Below are experts of layer 5 (counted from 0) of a mixture-of-experts language model. Rows are named gate (a neuron's input weights, with its number), up (a neuron's input weights, with its number), down (a neuron's output weights, with its number) and show model dimensions 0-127. Each number is 128 + 32 x the weight over its row's rms, rounded and kept within 0 to 255. Numbers have three digits each.
Before each expert's rows: a language model's description of what the expert responds to. This comes from a sample of Wikipedia text that the model never trained on.

# expert 30
It responds to: Spaces, brackets, dashes. Bare spaces before numbers, opening parentheses and quotes, and hyphens or en dashes joining words or years, such as Under-17, 1893–95.
gate0:093123089126147093111151078108152103120135133142103145085157143145125124092136134130114118174129128129115106068083192116074109122104165083133152108121116183125131132079136117167137138148085072203042105135070203135177112161173130127112153133128209120137198184108069137096099117130093135072093113072105096095189081153115110122152092143100094095131135110092108085109108171145145102120137
up0:179174102139121144157107166169112131076151157221159125141120127168091109153166105125142160117092102127124154161183107128144130180156096155084161168146156115153139125068195171064104107136111077164167176089194197107118146135114134157149115159150173092159115168127147141127109154124185140096098154102161138135150093122107222165114139131090118147094127121112087162181175170110131126113106
down0:186055135136130118094123191141085133117164131159153137176111140138097115139155196152149117134119148136100107191139136079195138097111167201134077141103160083107134103094099155086092154165140146108090181146153119059136103133102129083121099113141103118143142121146132088173110119112132114158184165213104113112104121154165080084139161108084146108099133128132124080113164165211145060110131

# expert 11
It responds to: Word-initial consonant pieces. First pieces of split words beginning with consonant clusters, such as comp-ly, st-, sh-, ch-, inc-redible, post-poned, and heading capitals.
gate1:111089160104163153156125161147127085115142152102186166068127100166133092083129108109116155081146146065088152146129113124049150062104103082135119133154099144135106061120097113148034074061196130135173141130145118134150171167092118121194144112142115117128105118096115132122095102121163161089110135120119160110096109208079124078173130162127099120093130069166090114171110150126124124128096
up1:140104151089116105147080117150118104154080116190123099113047144157186128106126144101165099168092071070182195140128158066078145137113113143065115112129113157139108106127158157137069197100163070139095187157168106143099172187133081141166161109082131144116175132098099138137133129123123112088081108165180086082123077141077154114129115154140121113124123120131168134144089124122122091175135
down1:109125137124118165106119073197181083162080084159101072114105160164161059119130090126186155101131155106121134134099141163165140175122157171131101169052167080161140074123076120110143110139111119159129141131150117169141131080168168159103175130143134110152153158122112130136180109175094154100170142101108123093136141188087154111201077108152113118107099100157101181108120133059133174085108

# expert 8
It responds to: Word-initial consonant pieces. Single consonant pieces, mostly p, m, f, t, c, h, starting a word or its second part, as in cap-p-ella, gun-p-oint, ty-p-ically.
gate0:134150116115172166131080136141137152101166132121177162165158136064163166126111116138132112103137134131159145135179130117089142135116110140147203154118099082085117115107140116116090126107131113151114147128123118095173127135154098161177069163147186235042126144170114091118094128140161159122183130099135238133167146116078184095113143188112091098165132143091122129136119054143121134171148
up0:068113110088068182195110082148107155159104147133154099157096120069195066141127105135217160106150114104100114120125121098154175103102129097128151110119132107191156102117123123130158172113095098135144150086121167111080118198135143158122128153115103071127128117164120191124121128193097140149170141123179162082111124143115097166157114125117091141119110144113225118148132159086163117158065
down0:114125099142077116139109116142150154102099157077121089137133146102155133160143062061125166130147158147123169063135145133035120126150116095178119089125121184157047142130193179149087120172185094167086159151154171153108176129077113129106135113163128096118120121159168148123134161129075157114092167153123173131194132110152080155125114131140076098108075102123107136092187121138076119088111

# expert 13
It responds to: Infobox and heading markup. Colons, dashes, line breaks and == marks that build infobox fields and section headings, e.g. "Post town:", "Hangul:", "Superfamily:", "===".
gate1:103121127098161125183151163119159133063129100124128158114153125119195084139201184136142108110129110097175212094146172168092159142116184112148071121145106165133180123114133145121120144155146105150119164097121086129157167112127098050082101124157069133182049107136113128156130167116091135108118136112117089160106175158202145160122128119157101090097163161184120142118112121091148146072074
up1:149102132077137129147128158138163130148148149078095074133187097203124183113079160139112141116095138130147094063098150111084140089141118149229095153132174131136093137112106184124139131126140101108127074174183122118113113128116137106145171147113150157191108097096098175181133095180163153160114175117098164139105118107134068127096129108122123115107196143167139115141087140155070086162050
down1:107107131156129159162072125068123160168147162146175135111129155090213145165139087094156081135102146124117096180141056096128114097118104113096080166124137152105180140169080134092180173112095142128157194049094111097167128119109122096144050082107109117117116128093146117132094174165058130128135127174110156097074148109099168100116134146123114066151137144136138116081164159123138179152151

# expert 1
It responds to: Mid-word letter fragments. Short pieces inside common English words, often the second token after an onset, such as cl-o-ak, t-ou-ches, g-ran-ite, t-un-er.
gate1:144108189192151082114115107086157112160174137126110081171155117173180118134160129145105097079178080123186183097090107119133101159115087104156088144090167166125128193181128130137165111158133100146150117091183159133104112156198105183155091153162110127134122109139164122106192134092084124195134104118133113178127135094161108144080110152110165166189149112165096183171135130094131121159103
up1:088054139147107093191129128171183151106132163110122143129129126091068140152155111144079133162176148117120126156123093125159099105128105124159224111121113119136145172099141128143116092166146125102147092125186127100181233119110151139136140165087126169097134169184111157136031136099117147155101123116175113146185148147143086097125170102095195111141118140111122180131128102144109203116139
down1:076106173134122134118097182141166193141128091101061151102139106126108109152113110173120120158111101149166115228126139159099071126184113128147133037146089104121152124052142169153111138113145139074130127165149126093094101113104131161153135108096163132073121139117159156120058140148111171114071183108115139119109095131094149154145168144160161082086136119101188166120125089121150161156198

# expert 56
It responds to: Scientific word pieces. Pieces inside chemistry and biology terms, like ox-y-gen, al-co-hol, ant-io-xidant, Phys-i-ological, and prefixes trans, bi, im.
gate2:172165146070143120164173170201147088186128135139118117165143125124151114097112147153132127060126138153108169122107161130077097121102146115123165174120101089138150116111109103100121136111070141142175074110160135116105162120107139168141080077174156172129130091142180161098129077235115115172112112117158148165152120117094131161104181116105160090166122096157132197191083099154099094082105
up2:161183084100095097136141116106189136114120135098150107213162115113175143140099105105119140122119139117079103137155151096103146162107123105125122087050145125181108121124091138128114178147116092142128100083114126098158127162105126059132093158084055200128074147092081131135144069140109100095160201117095107136124143118138111139168170116117087118164206136166163126087104111199111145188109
down2:142116120140124149165131075109069175086113129106164218068096161120152144142144146159077142133154152156121123099094082094122128106129130146159152169124114124068087138118098098113125067114086149133119095084119108114102141052104155104099144101143144138165159124084131152139120172187119177158180166102195131067176172140132162147123141088141179153109077138104163108169130172070152061147100

# expert 16
It responds to: Personal name starts. First names and the opening piece of surnames after a first name, in rosters, lists and sports text, such as John, Mike Bud-, Mc-.
gate0:169105142111118158121091119116125139092123139099138167117119142134096130106134126163118132132118158152120172149142151116097151124061098118142160094097123145076154133148150100158161084116115087147118116068150078081140171183134186147141056162087139099122110101151133149115148075144046123130140181086147165098166098121182108011149065164138142064145153178121064072131144135143086167101124
up0:103125110139112170095116148140114087190148131147154140093101142156129138104081134136145170139119145107135049109176139158142064116154124122082136075069112154118154100120061105086170109193019166115132081117083099095155149114076077183113135148159132113117118106106138178165088198151137151113171129100106110142170153126138139114143093174132145075148079132179117090104085105091111156099127
down0:125185120123167118102141129092121130131151203140196142096118189087116163106105117113137159080163109090132147077132134109083159117149192131134177133161118093130113138099107130125116142116126112145105153158139157093115107111158116089170158089183096080128121164124124148143194128175176140168127125177120135089139159188192135138146112112150177142133137204091163214093125153151237140143112

# expert 46
It responds to: Space before numbers. Bare space tokens and year pieces (199-, 201-) before numbers, dates, currency signs and dashes, especially in tables and statistics.
gate1:145138113119119080124090133106186129143132049179123162109184178145043106148150174200080164155117071109118132076116123146146136103141136133173162184075135139147151113119077181117170146133083092143125089165097132156163125085156084139172158184138144147132083099051130082121141100208107132158142131119137112108166135143137144169103123126106132116131165135079111118131114129151120129213146
up1:111127097149059097161097115123111156107140159080139113123157138135121111109121100145070176066149200107177189112123088142086154132125116103095086166111147127231173116184118130162069114111056108095116145082152085137102148166132086135131137131170128143182133150120062149080146101129111170112086130104184100166133101176084142106145181122152162123134135183095151166144111165120100152148116
down1:188129158159114156175115147114084177140113142087120112167137119115131082084109114102102088126162138140148119127103155044170075130076116064107144145202121169181100126148174147151043097109198132201125162127143079120142132148139149106099139160122108102099092174112123134106118092086122121143082145136110145111125124081086096094174116128128134062116148056124079149084125170120152145118072

# expert 2
It responds to: Clause-boundary punctuation. Commas, periods and paragraph breaks ending clauses, plus clause-opening words after them: that, which, who, when, but, while, he.
gate0:159093186044160119100086162128103130134153103106142139109146164117128093174142104149117169168165150123059145104161144150147160072115104161150167158132161151132216109158081145139112083118146134141159103136111160114140091102114132153114131097118122172176126135190077054149110098104126137106114126117049074126083145126109149079148122150066182132141130145057135112182146165114092073169147
up0:136113099118119059122125224098077176148135140101121146184148142146091103200140125101110119148092117201160109084150135084152085095102163138064130112109167103144143087156115129146122073157120129193083138161163138193137129112121054107150123101209096154187116125123107081201127094100122155108119150167142118095128073123142146093118144155104180112121128127169141107169108146122125151114160
down0:175090084120147113157071114095114150131161054110173094116135148191132146165123134110079142169153144136069145110133118150138185098135176127160146130155115094076182107110073140138130149106142144127104117129144135079145114170128093137091159143159113137101088121127095152112086125072098148148073135087057054106082176115055154133144132123139121130143181130059214125095127151113167073159116

# expert 10
It responds to: Prepositions and verb endings. Prepositions after verbs (in, of, on, into, with) and verb-ending pieces like -ed, -ated, -ing in narrative prose.
gate0:150116094163132206117090135157158126177110098159079095164186089149110147147125123105132120070095161135120146084161131168101063163148162141109146137121153188111140161131081058196157136174123122164110112139112086092061144121095127097123089120109171080113102134082112173083162132089120127130069152151144145133133142154149121218103113126112180119139164129139089155198169116154123183153102
up0:127099116098170143148134119080153150151165209090149148134093123154106142112079153137126157099131122163154153128114155128119164151078161159105095169117126136131168090125117182141175136088114097133131139104061177090123131132124167155101087108133146173166110094136176157075115174117093176168095124109158079211108088189105177091130138100060164118169135050080175165097162100153105146133142
down0:083162156125108163142083115083131137093066134146140132202093124164117119186128088116196093235117126104129094165179098140150121101182116200096113136181137171105088138139152144124153134111153140153112106137136144130151109155130141077188138051154099123158111094108141077089144188080126165134145146128095114185130134079139131164143154140163053133142134121101152162137114190101114111106136

# expert 19
It responds to: Sentence-ending punctuation. Full stops ending sentences or paragraphs, clause commas, and closing heading marks, especially before The, He, In.
gate0:097128138099027117152151154167136140103153103118155080169104062148097123090117127100150184094141111139135139136082121162130112065088135138188136065114111123170121136105137126148028113121135141124141143115147158069088176154081149148126142138132068068144124115131140191163102130138145134145078117135111118103140131110150128116139137128106127137047134089179111160161080112071083036154122
up0:158152109111144108168133109092141145118127181117215156098147139139100155133122093098136151150116049132123106155128097141099162126088188105154183100112130101128207152120102100120105086096118105160104141074115169122117138167145154139136107136147102132072044140155097199182122163123152071111110120093153145018105108136148136180128089109114125154164140045149103131114137091141167094141107
down0:116095119151138120105158110118155166084166126180159105131142159124191130189146118068120102098154138092129143081105162104154132084115116059091081155129084144153169108077102105087072139118147119084106128134087060149161079105145062120124160090124097100125154098152103143150098112159148110084123130130065111192102129123078133147147126091168104209141077128056157090136139077107081098122124

# expert 51
It responds to: Head nouns after adjectives. Nouns completing a name or phrase after the, of or an adjective, like Texas Association, Major League Baseball, British Film.
gate0:128039143088116122094109140079166157192135127101124189188132140135145120148135140098098105116087124112110090101160129131142129196099135150153133100104134135128154131119109209153098144137072161199132124119133119090088119097114109163170094151114133120119117147072139134049113107123221132154133106149137074138082173170080096133114157079208151062138159161078122114113140132126153110175136
up0:159139150165142111168089132160158173076122142186134111088113124162148084123147045125078094111101135143189099121123132151144118107159149186106115182132152135142153193141112099084094177127166182090126137153113151117114074125123110116043150106137106155141048137140120108067069108125151151108130153120082168071147113095072141149123144088162148092039122105107115140130143096103080097150148
down0:078157127162069123164163123137086087094068112112100175134115124146098136112124109121157144130101173093135164062139157106145105113140075165112173152117131133080142156085146081108125083103136158078095102133148122150087104201103186130065102140131180152126124149219132102117146142114118090099120123113146129123176124130085193084091109129102092148142088098124063081178149114158161067143068

# expert 14
It responds to: Table cell separators. Pipe characters separating cells in markdown tables of results, schedules, election returns and climate data, plus semicolons and dashes in stat lists.
gate5:119146163161158124088156086077096112130052103164131158142113131138206092125171151127107196131162191147161129118153167177121089111142163111084187122150155142122130103138122134084123149132198081043130134092149133162125125117197071137133122117174171117111109075180138101107153170128085130103125103125103074169137171135174161129137156109120102166073099081120113100177132101115161087106105
up5:178128138161116193102158072119152147117142148110096085138141172123113107108139191048166163145147092121125156138194145135136120137132194188149095199138125122171094159135141075081116123117094138139139128104141101168089160122112131171126165093069128124117076040083142137082148166107104185080100109136174166107132102077123125120096131110130148102079082131158105156099120122090124146159060
down5:200089106123101130120142127189142146181173129116146121112075161028072144100136143076148103120112137127163110098168123122163119160153110150128102183106115133123109114134084184113143172137129095004102148105154107128130120117089116109158102170114080103139137115125054083142169159111152159135095122129149095201134125128104091146176179102116122156128098103117086174085128075114096102135108

# expert 45
It responds to: Table cell separators. Pipe characters and separators such as ·, ;, – between cells in wiki tables of asteroids, schedules, election results and statistics.
gate0:152118175140193188121140158129140087098125162171153097150096117135114188109131099163156105093066184074157070090124126166172159102127062126132088130106129140108095118120172099128148142148128125201105112167071127086193130131162125123211152095142141121099106111138132108159126102126123118161127102064078142150145126100134079147108113075139145120109088143147133137130146088047065147158060
up0:090138162109142072117114088143174138087127106192103126116113192078117112101139147177096117150087179146128131118100108166132096125127120150182123111112165127197121104118165131140196087129130104211096071112079134138127064133124103103151099126122187138106182120159138101119117055145178127165179142096105087146173132164075126134132124139151117105210130127129185185099092114119092164119173
down0:152112123119151156100144109153171155113043131174059144153167097181147126113071092167131183122123184076162094105141116138140154093114172162177157101135161155169144106121121120200121091150093152193148133099151122119140130102094084131167112109108186091130107103146141191135105111111100100118125170070138182101178161101118081112109162139127179198159160134106151103126092099159123074118172

# expert 25
It responds to: Compass directions and places. Direction words like north, south, east, west, plus head, side and Highway, in location text, and names in table cells.
gate0:104113149156148113153111089146188098110136156140106120175151123115066094107138110180154109119078144127166111173110193129167139114060179137172142119152186103153123072091111106074162146123114097128142126041167141142153130109132095098137169175145114199134095124088201104120091151120134136148159129103130176089179139127101090115176135162110089126157126122150055132190182150093149147080152
up0:086093047162127210158093100128091097127116148153166141190114099101143127127119059157126184144198157096156146110143124134102193126166081169152137170103138161119155171131084163138150177144125104092154080156174094144154156107083155130144138101118100161089158106116167117131157136119148115175153095133131173144141182182140177172095049111130099097188106132145157164122098151141098140147139
down0:122173126071099120059125115102121159096147105133111166163169141110121162148145117137166170158107132109206134087055078122119084108082075112192149171084108135129111142138202153112163126132155119219108135103103115189121125156122164158123131084147126103125096106170128133183087061167102110137166075138107123162147140142144103144110156119180094084117135201129101069147134120152109131150166

# expert 29
It responds to: Infobox field punctuation. Dashes, colons, line breaks and heading equals signs in infobox-style field lists, plus field-name endings such as Propuls-ion, Bow-ling, Oper-ator.
gate1:116168116143127133147162158126138112123056102178197076153112181165130115189091102087175141134127093163091088157157131172153096200134136122199122162102087140133107070151092137132170152136130090160127143094072123161157120115064102153148150154129186114167081174091158113138185166121131157147078158112192127094098099071124148110166139090134120107153112154089163163091137111117127111163157
up1:130090137121107194079146082094164135210169148124122143090081128111128159119145168099141150153113115139100118124164102122150179075114161149122089139128099134162127110140100107152192114127103185090107161094147088162070132117104109113179157089161132152173155161130212080119105115096178111111167128116095165150144096168108143093131148125114179118157167111041198103173154091126116088100080
down1:107166174119195137130098137133149115113106102176103103068142161115110158109109122138148124182113096110135090112115139109119159098117151120134128169103174118198046194168087109124122153145115112130194078110182115076157123148124136184130167074144122150176157132130172070127140101183141149139057122144112159068093089138103131155102084139078097167136116161138101166124101120154167140050175

# expert 35
It responds to: Section heading words. First words of Wikipedia section headings, especially See in See also, plus Production, history, War, disc-, arch-, phot-.
gate0:106125096103125177117110112137105149082084141113194117128095121135105115110126143113128130167186050087083098124111166131122181132071123091110151166098110109213128128138092119102138121065101153245167100101115150141080182186125114133119152112065149129133112065107106144079144151157137164142086116105097134094166129071150137108118153111099064104077111106170127137158082098114111120132116
up0:110151123111159116056155146133154140176153123058123132156100123128159106111131131040159137187101123105120134170094099121117087120124125197134178141150128102126147137114062128143135112153120132094154129150145108123118202186109132067141130140123110101099109117098133137102149098112172141103094184115118084042139128126140197120162142199069077066221144132157119093092107090136136095148119
down0:109111094134136180115126151167122123070177099167142157177139157103131109066108164081114145114182105113107119148165121136116153126105070024159126158074072141110128087181120127168091196097191166124190141143117170137111124148134105143115057111142165155132144207148171162158143109137172160153090138117109091092177157149129147103147174156118097132141085115104142165126092108138089118086117

# expert 27
It responds to: Verb-linked function words. Prepositions and infinitive to after verbs in running prose, plus verb forms and adverbs, like adhere to, indicating, almost, saying.
gate0:121117173076171137129095084166134123119159078128115115110164128090150138118126159082170131164160149211158160093141050139170106119174202099138116106157108145127131118151105125071075173147149129161134109145098102078068137141105124126170176171149107148147101135161147112163114093126131212124128111105145145133188131119101105115068108161128163125152108186104076068113122131111137199200115
up0:150139134137124145144129058120100031148185142126130090088083114104138120079142126143137127105139154120127092106146161134117132113156151179121136144156110124070131126129138077099153180128146129172115134145140046124150101187121118149165117185155092103152128164079209149075118176063119080118173109141098107100109116090147143206168119145157140098165120196150118115112129069134141168206117
down0:152160126184153123108171146130113155102116132122120162169084133086123106127140150126136166151115105134103166191127067135133134148112065131243155083132155086142116130065109123141145171140126074253145121099159157099129120050112121155109084070104152191134166141129129113126165065127096136107119119136162121149132137204121133122119193100110128121149135174090123131172143100148116133100115

# expert 52
It responds to: Cyrillic and table numbers. Cyrillic and other non-Latin letter pieces inside words, plus spaces and digits in statistics tables between bars.
gate1:138123153158129128130122148107140152104156137128173133159172141110062146151072170146147161104134102104207148097135149164157089127153130110136114124138157138101172115180193101123132126111126068135188148099143132201116087104112087151111121148107126093151106116086218161156094206094148142139148142107139138106114115096109115155109105093144060222113064161178145140149094166184179139132088
up1:104156116132166189132128118151103100141075155117121134130137097140149128143127110137127152166120138181128099068117196084101136175128109068141103127094121106156169031134166076201137107142086122101111114085087118135140140208135095108124166158064111108075099146176117166106119133174189069113138120115140079107143173179131140109163135145152031138160146116157097129093132114100164125111165
down1:140141143118107133112156162110140121143142156102189119099109155110213073099110150094102152109154105087105167149116118148121154138124165122127140096109025151115104109127124103139087151144150139163151166151154129075130114105171153163120106146198173137127150135082155089163149074057105173194132167107103191115071072136131073132110097132200171130190129144106176114099112086112105135179134

# expert 17
It responds to: Table headers and cells. Table pipes and header or row-label words in election, sports and species tables, such as Turnout, Total, Preceded, Votes, Species.
gate0:127116099136055110105086141122199163125153158156145101071118104153160096078125106157130107129121112095152177122168137134117128108086167072185060092118134142112140090164132153131170081128134107139095101170061108195113081202136116170103131106118142186132086124078134139119141149108158186133141143170121156165147172175143179140131100117109089170181105162136173104158148123194141170171131
up0:136167141130144137106108130127136055132195077123108062154140094105117109106098128167105113113139141098118124139113142124151084131176180152154129130171119188167076178103112138180107168067138153086105137090124143138093135098133169081063182161151126168109177123180214115177122101141147119139143194117110100136166195139097059175153173102133158104135142127114186120087123122108095122092134
down0:085126135183101155175144151098081167080198117141109150163125159116129109104144104050221122121115083126180156096136071134134104118155147131080142154168135126152087160160119140157125157152178109078118139203159161148164140059077148122129171129148141100132146154075129061140128089109127161121141105172081133157091154107100082114105132111147152156160128140100136161112185131138130178054146

# expert 32
It responds to: Articles and determiners. Noun-phrase starters such as the, a, an, his, their, its, usually after prepositions or at sentence start, e.g. "with the first".
gate11:149109111132113116135127131149104124111082081135145089138118126122149116168133044078133152092093154126154160080135215179109105111155089062144090075090155135197134148111141151130182111120101119063150146135093102166114157178115109123146138143153108122136122089163147198104068139134170106162080123151159122095180134090161108088104143077154194193110171107191126091084122090117146134120109
up11:074130095187156077214162191120129102064116163142141086192110112095140144087067145107147151120123125095140140086123110140115157092117156123134150107102108172137163153097167093149120146162109172121123119099110163095110130139141228161077098165179078114130100129138168109142166150099116112148111166077136093161094082141135133068120100136105099093132081152113190062107164141088153117147125
down11:174126151140109105138088120109102171163121104185176130140133107113128127095140098146120138078122133133146087193067191141105129142123075124100099061146150126175174133145141167188168096105122093084146108102158184171062124127137089097061132088138192189117146124139117200087127199160149089141124085131106166162099141085148150138137178108131158118120126124139056146082151143158141150114165

# expert 37
It responds to: List separators. Commas, pipes, "and", "&" and brackets that separate names and items in lists, cast credits and table rows.
gate0:049152080138143135085150213163138134106122126161102128122151129147140106154185080116136241157124101141170121108135111161100192105153124100129096125118136171129153121127123138185103127145133113146127168160106149148156144087162137108148113075135108178065141140132139086119089122066048163141093106082150146116062152139065137123122158107174096141104119054143109144132202139119105132115111
up0:143147147166153129147111146158157140166097121149191060109138102225166122151134150149152224196110130187114165125122133118204103128167115144187113136104166141139149109117139160164159120114142148120085139175071136115131155109108060127150129187147112135093147144172212111117113154111154156168170109128142126139138125159141128139099088141123069152133131085113157068175099152134124101200140
down0:136150115176122185155160128140151147093107120110147128106161155170132131068101194142105100140045133118107177158129109174156076142105135147180123091130146202150056161089093120090099139134056120140171106155117102148117134112121169133175118070157113111118138087136136097129170187154153165097161100106128079156137115172111166135104148104153069160138062135138196145094143065135104158089116

# expert 62
It responds to: Slavic and Central Asian names. Consonant pieces inside Slavic, Turkic and Nordic personal and place names, such as Mak-s-imović, Kuz-n-etsov, Az, č, š, kh.
gate6:163110085115096114144110134135129152114124169110088059189142100116145133164123068123115126149082107123126169116094134164210159143122085147077117090130167176113213158130131129083126166129176080155154137161118072096122072120150078150129144074133112060191119080139133137141080147154100136126130119085104158070177111070115120102147159060141096098089124134112088177129122107116100097166144
up6:147062138074132130095150128174103138145155132188127159123154142079164103141125135081172148137116056177130092184108203104135100098158124085173103127088123095120142144132145094113170138132143142089076120132140176185079116154147147163125085082152165148128104110183158086151089118154110144162155151075135163088127128208062129095155164175111165107161164118181106133111097116158177135116172
down6:128080130141082116122131102126179092185135153162142122187076093098165135121081168123118094069154108126093181086147123065143158144064144108116139119205190124108086094096121113133104124130136137147174133183074111121116147221118110217138127134119192151107143158133101105107143109118119075126060104131185120123133137142123080096176120082126123108105166197089151116118137130123118110121139

# expert 36
It responds to: Mid-word lowercase fragments. Single letters or short pieces inside ordinary lowercase words being spelled out, such as after-n-oon, to-t-als, n-ickn-ame.
gate0:118142104109095166130144078079108086160149148155133132117117151184105071132175154136140151085140126116170113091166116139077105177066047140090139110111105123153114135146103147119113105130118165221164176139137144126175043128171061088100130135084140119120148075102076159115089138140065080138138117130162146116168121144141172154096109156125098129135127054121154134112075080140192109153113
up0:103095163155110080141106148114112162171148113111171108182139106164097053129150082147171141171185121140106126121139173172141098125206138108203112150125141132144108120127147121169025119131110156116051154142130137085168144167125131150141129135175099166128128141133103131107105196154107139128119202195130144084088089153136134175191120126122169138128130099114117144162172061148131152158170
down0:172122115148115115106112136130165169158231119156162115156076139125131157097102134111089114103121141134220189098094146138122106141101103116125132120129122138148197145129119085131196153105126139159178088130192113085076133102134132148066090162137135144124152088114110103106171162173142110119119142193106160169122170099118088145143145101182143119122091123090157150111042066161085094080164

# expert 47
It responds to: Numeric table cells. Pipes, spaces, digits, dashes and semicolons inside numeric sports and statistics tables, such as league standings with GF, GA, GD, Pts.
gate0:082147132137097125132051164129108041096167052161133096128155149133115098095133129089092080220128140138135132107159159140087161113125057097091099164084108159163136138168078112161147156070128115140116125100125115099106137069093105123167139141160126147110081107136151078156155156147114115117137142119094075181137125151129112153105134152059181187093089063142111084131104087134164155125130
up0:121067128121097142154103116145150155164148167058122168132126138153141099093150137168122185100144097109084136201052111117067151153110096140145121115125181090104043095128150192112143134115165133116129093109183107149120128082129117074186114103119083140120221147080144166139131126130122120100169126151198130164156092182134106163145095149158129124167100129173132183179159111095107130147140
down0:101093148115160149151153157087095156137062117125133144168150169140168120042129151143099070116081152118126205187102138108098083104096167111156069153178112104138150125165111128129043127199180110161131093077175099099111152141128118161134122155119108156161155140112172123097115102135107131132133146141149137137059141169076123082111137078113130107096076127117089159090112068083082147098124